Below are experts of layer 6 (counted from 0) of a mixture-of-experts language model. Rows are named router (the router's row for the expert) and show model dimensions 0-159. Each number is 500 + 25 x the weight over its row's rms, rounded and kept within 0 to 999. Numbers have three digits each.
After each expert's rows: "comes after" lists some tokens at least twice as common just before its tokens as in all text; "mostly gets" lists some tokens that are sent to it at least half of the time. This comes from a sample of Wikipedia text that the model never trained on. Tokens count by the router's weight.

# expert 19
router:520547464489507514508525516492462495514480476486518476527474461519479486526524485495510492515515507498553505551480484492511507493486466507471457481531512500466486478511536529489531497497477497537480487528526553502477505479513521512519511522493466494493511449528488479472476501504484478491473515543469506502528480515491534524527462472480523520508559496509480547528484507537539467520525472495494499499510471493563508508538482465472478505529518507527513509457498511490492472505522536
comes after: ")", " |", "\n", ", ", "us", "ia"
mostly gets: "idae", "ensis", "- Order", "- Genus", "- Species", "Species of"

# expert 59
router:533487506479510510512554476472487450530476489473503515483448525547471480484533473494523520503480524507483453485526505452514518489497480493494493443463462490475543496502494460491509531462565489496467513491494499513556465508514455445487509445504481483472539560488500496480516524521522481531492503481529503547490501503540490542507495521503477502537490469516453481457476500483502523546523493523498494484510514493487484458481491472500509520521530484520497458507494473485465503523494469
comes after: " | ", "| ", "; ", "–", ") | ", " ("
mostly gets: " Ab", " ab", "1", " / (", "0", " | – | –"

# expert 44
router:497465470455508492479549489529512513500534512459497491523523522503516472475496484489487491481471484474510466463506520478489555487471517479483487497504439512527534476531507492515547489477476485445502530487522501503483462489450521480521499507499520513516478513506514505517545513448516532524458508505519505529472475531519513530510526479532491480477499506538487467465479512541515525529534518519514505539544474467531517528480482531502499495526507450487461444492532484498514523490466504
comes after: "0", "1", "3", "4", "5", "2"
mostly gets: " ad", " reg", " / (", " (aged ", " Ag", "″N "

# expert 8
router:516451497511504503495472505493502504517517495481515476507463537508508532482486539489515471521527498538513464495564484508468554476479471475469496491490494497474505453533512531496491487502498513466489501540525524500488478476501509467517474451459494527465505474552497494528454512499518439459483518484543484530527508478464494555526491498493526506480462476502463492469458494504505538485510467548512511466477518481455531473520477560508513490533484516510510520536497479481471543502472466
comes after: " | ", "; ", ", ", ",", " and", " ("
mostly gets: " all", " just", " some", " int", " many", " Ag"

# expert 32
router:542482522534482505537560469446508506532444498484503498481486522522464518498506467500534515509522485521533458540499515467534481461533484520450534485511510512523510500526488474471513524458536503465513488500468462485516505506492483453539486467481517520464488512522484515519503492505503449523470504521527535520447500458495461481453480535469487499500531512498461498482466485488528546525510500515514504466530513522468527468480507518502505507496538534521472505530535510501495508541475492
comes after: " | ", " ", ".", ",", " (", ":"
mostly gets: "100", " three", "50", " four", "40", " five"

# expert 40
router:504484512456495456473513470542489507495540473480506521523480529538519510500506473519519514482479507520493499480501523551511519494480452524470506478505500485494491477485505528435463487503513507520533543518526474495498489472427479547516473532507522497500482524537509525497491488491450543507488474535494541506505514457507528514482469497568508480462525496495472496484499463480512486521486452498457503553453528518482509490470508499499507500445499482497475488505506505522523507517484516
comes after: "\n", "3", "1", "4", "5", "0"
mostly gets: "–", " in ", "| ", "- ", " January ", " November "

# expert 10
router:556538476523537440491509515459509458501485513502499464469470492443507484479511517518506535503485500515492538519480471460510489490492469482485541485481529481525484513485501513470503520488469494497530466491493469508494541528522480470452492480472509496513525486461529496500486460523507517518481541542483512470471468475518502488525550494472513528529481523502502513532489439454513484513505476499507460491476526510502492480507464498461494492525504538499518506475513488520539473503526562
comes after: "1", "2", " in", "8", "87", "86"
mostly gets: "th century", "992", "974", ", New York", "970", "953"

# expert 4
router:516500546488526466502486533471492507508484458503451519507502461508543476502521499530539519472501504499498512524514479473506555513520512503543527502531484495473524535507529453461506497525471517548501463529465520505496508500476468553512510497497522530552532500482505500466518475537524472473530500461485466496533550554502515486504469519536479527514496454509498522517517490519502463535497448476498496483504549519504458509475474478487497505472449461517525494476497498514473531510497501
comes after: "\n", "\n\n", "- Occup", " Church", " Museum", " Awards"
mostly gets: "|", "  -", " University of", " by:", " | \"", " Un"

# expert 37
router:561472508454518479512575531511470503486508476450500484504478472522472526497476440465456509505463501499521464475494517521519533468461471516475490509526521495501518544484470514491508479462500500499507495478449513520554500474449492495508492505511505525456467490497504476521483502491506491529484556506488508497505542518494477496499470466546522492437517472493491492469528460522486504472514523526467499506526565509532485488556521513465529517466536484535500467488520516539468484484508485
comes after: "\n", "0", "| ", "4", "3", " | +"
mostly gets: "% | ", "| ", ") | ", "- ", " | $", "- Coordinates: "

# expert 31
router:506473539502496452514474484520496536517516476464491498479541499470486508496461517493485457507491496538552490486514518501540540514478517503466528538509474476528482498471466476524522498476489502509503514537479515528476472560527527484524532468463541516491462484534467525467519473522477496528487484503477485570491532520529463523506496512511486459513544537516467513522477524494506526501539473506476489495470453477482523493495529485472511500523514505524518425506509523489519520515468473
comes after: ",", "1", ".", "-", " ", "6"
mostly gets: " (age ", " (aged ", " cm", " x", " m (", "q mi"

# expert 46
router:502498466561492496508523480483474502478523513542521476518511505475553483484450530514488516503535487499500501514477473509499494538512503470486503517510518555518531505496485527546494474536488502485472458460474514465524533532458453476469496472503494475478506474455494495505498539527510505519524499479478470499450457535488526491474518479511500503518485523535467485514511450494499536466545493521514473499490510497509520507487465470509520500515478526498523528474518468505503473497510497
comes after: "2", "1", " his", "'s", " her", " their"
mostly gets: " short", " his", " popular", " long", " young", " similar"

# expert 33
router:492498490513514485496497466455487481529483493507488499547490510472494474546484493538557557523498523474514485489492508544550463466509452445479528490527490508550532488509545476504505516515510521553482524487529493519531517491480482533495529469468487481484527495500516503514536458563518511531497496475484472541455514471494468531490476466501505520481535547540472493507497477455464470505540508516517508484503523508492467477521521446499479549477516525513521529494509496527475501447533484
comes after: "–", " (born ", " ", ", ", " =", " ("
mostly gets: " (born ", " He was", ") is a", "- Born:", " served as", ") was a"

# expert 42
router:517488537477500511498511513495497501538537515446529496496496487515495479529527485492527485491476527476525491524475523457496533493487511505507539493501476501544535519452551493507497476476524510512509496516459535510503477478476500484504509497524514513531519463518520513503533523510522487494519507499512493504543553467470469565472514532541531504490526529525466499456512509487530505492521482479480501501467544504476456498492451454510477481515481508515465480512488519484523527530487444
comes after: "°", "0", "3", "4", "1", "2"
mostly gets: " ==", "% |", "°", "′", " ===", " | ."

# expert 36
router:500512446483492513506463495482538523505453469518498500553475467508484484475492542474460493526490456467541499523496511487504550534530469503503500510518524455512532494506451527534513484519500487499473541543453517508524498480489536489506500529467507491517544461521448528523495488515512502489520482466490488472537464570508523530470490504533476465530497500498502519486506536482497509499506539477482476518519532498516490505468469507524482518478497504484489485478498534463449504500476444
comes after: "\n\n", ".", " |", "\n", ")", " |  |"
mostly gets: "| Total", "|---|---|---|---", "==See also==", "==S", "===S", "\n\n"

# expert 0
router:493460515508520470513548478466479499519489494505524513515453501475495511497517500493505556503459467561507523463495512490478487482547475523545489488542516539539525501501517473540557493514546487463457521467507445508516504488497498458449466460518532476481523509515446492485518487491493526487500527500505488525454529452499465496483500487531481528512478494528520471497528500503499544510499521518472515516503513512519494537545452507459475506496536512452500537502463491465477503511526513
comes after: ", ", " in ", " (", "| ", "- ", "In "
mostly gets: "In ", " In ", ", he was", " He was", " he was", " acc"

# expert 2
router:469493484519500512462504535457491517525498514508465542512511521557487510533458475499469503500512520490510535481487472530529491474499496484499519483512497507493458484482478517495517449477536456546523469507473504458520491520542544505527528542492504504537485554516506460468498536475502528497503511521510494510512494523540509494477488498512470515516518497444441509486498523474496510505454472448539516533518540472489477518494523454475519539561472488516456517471482482516492490536506515
comes after: "\n\n", "\n", "/", " by", " J.", " Mc"
mostly gets: " n", " J.", ", N", ", B", "-S", " N"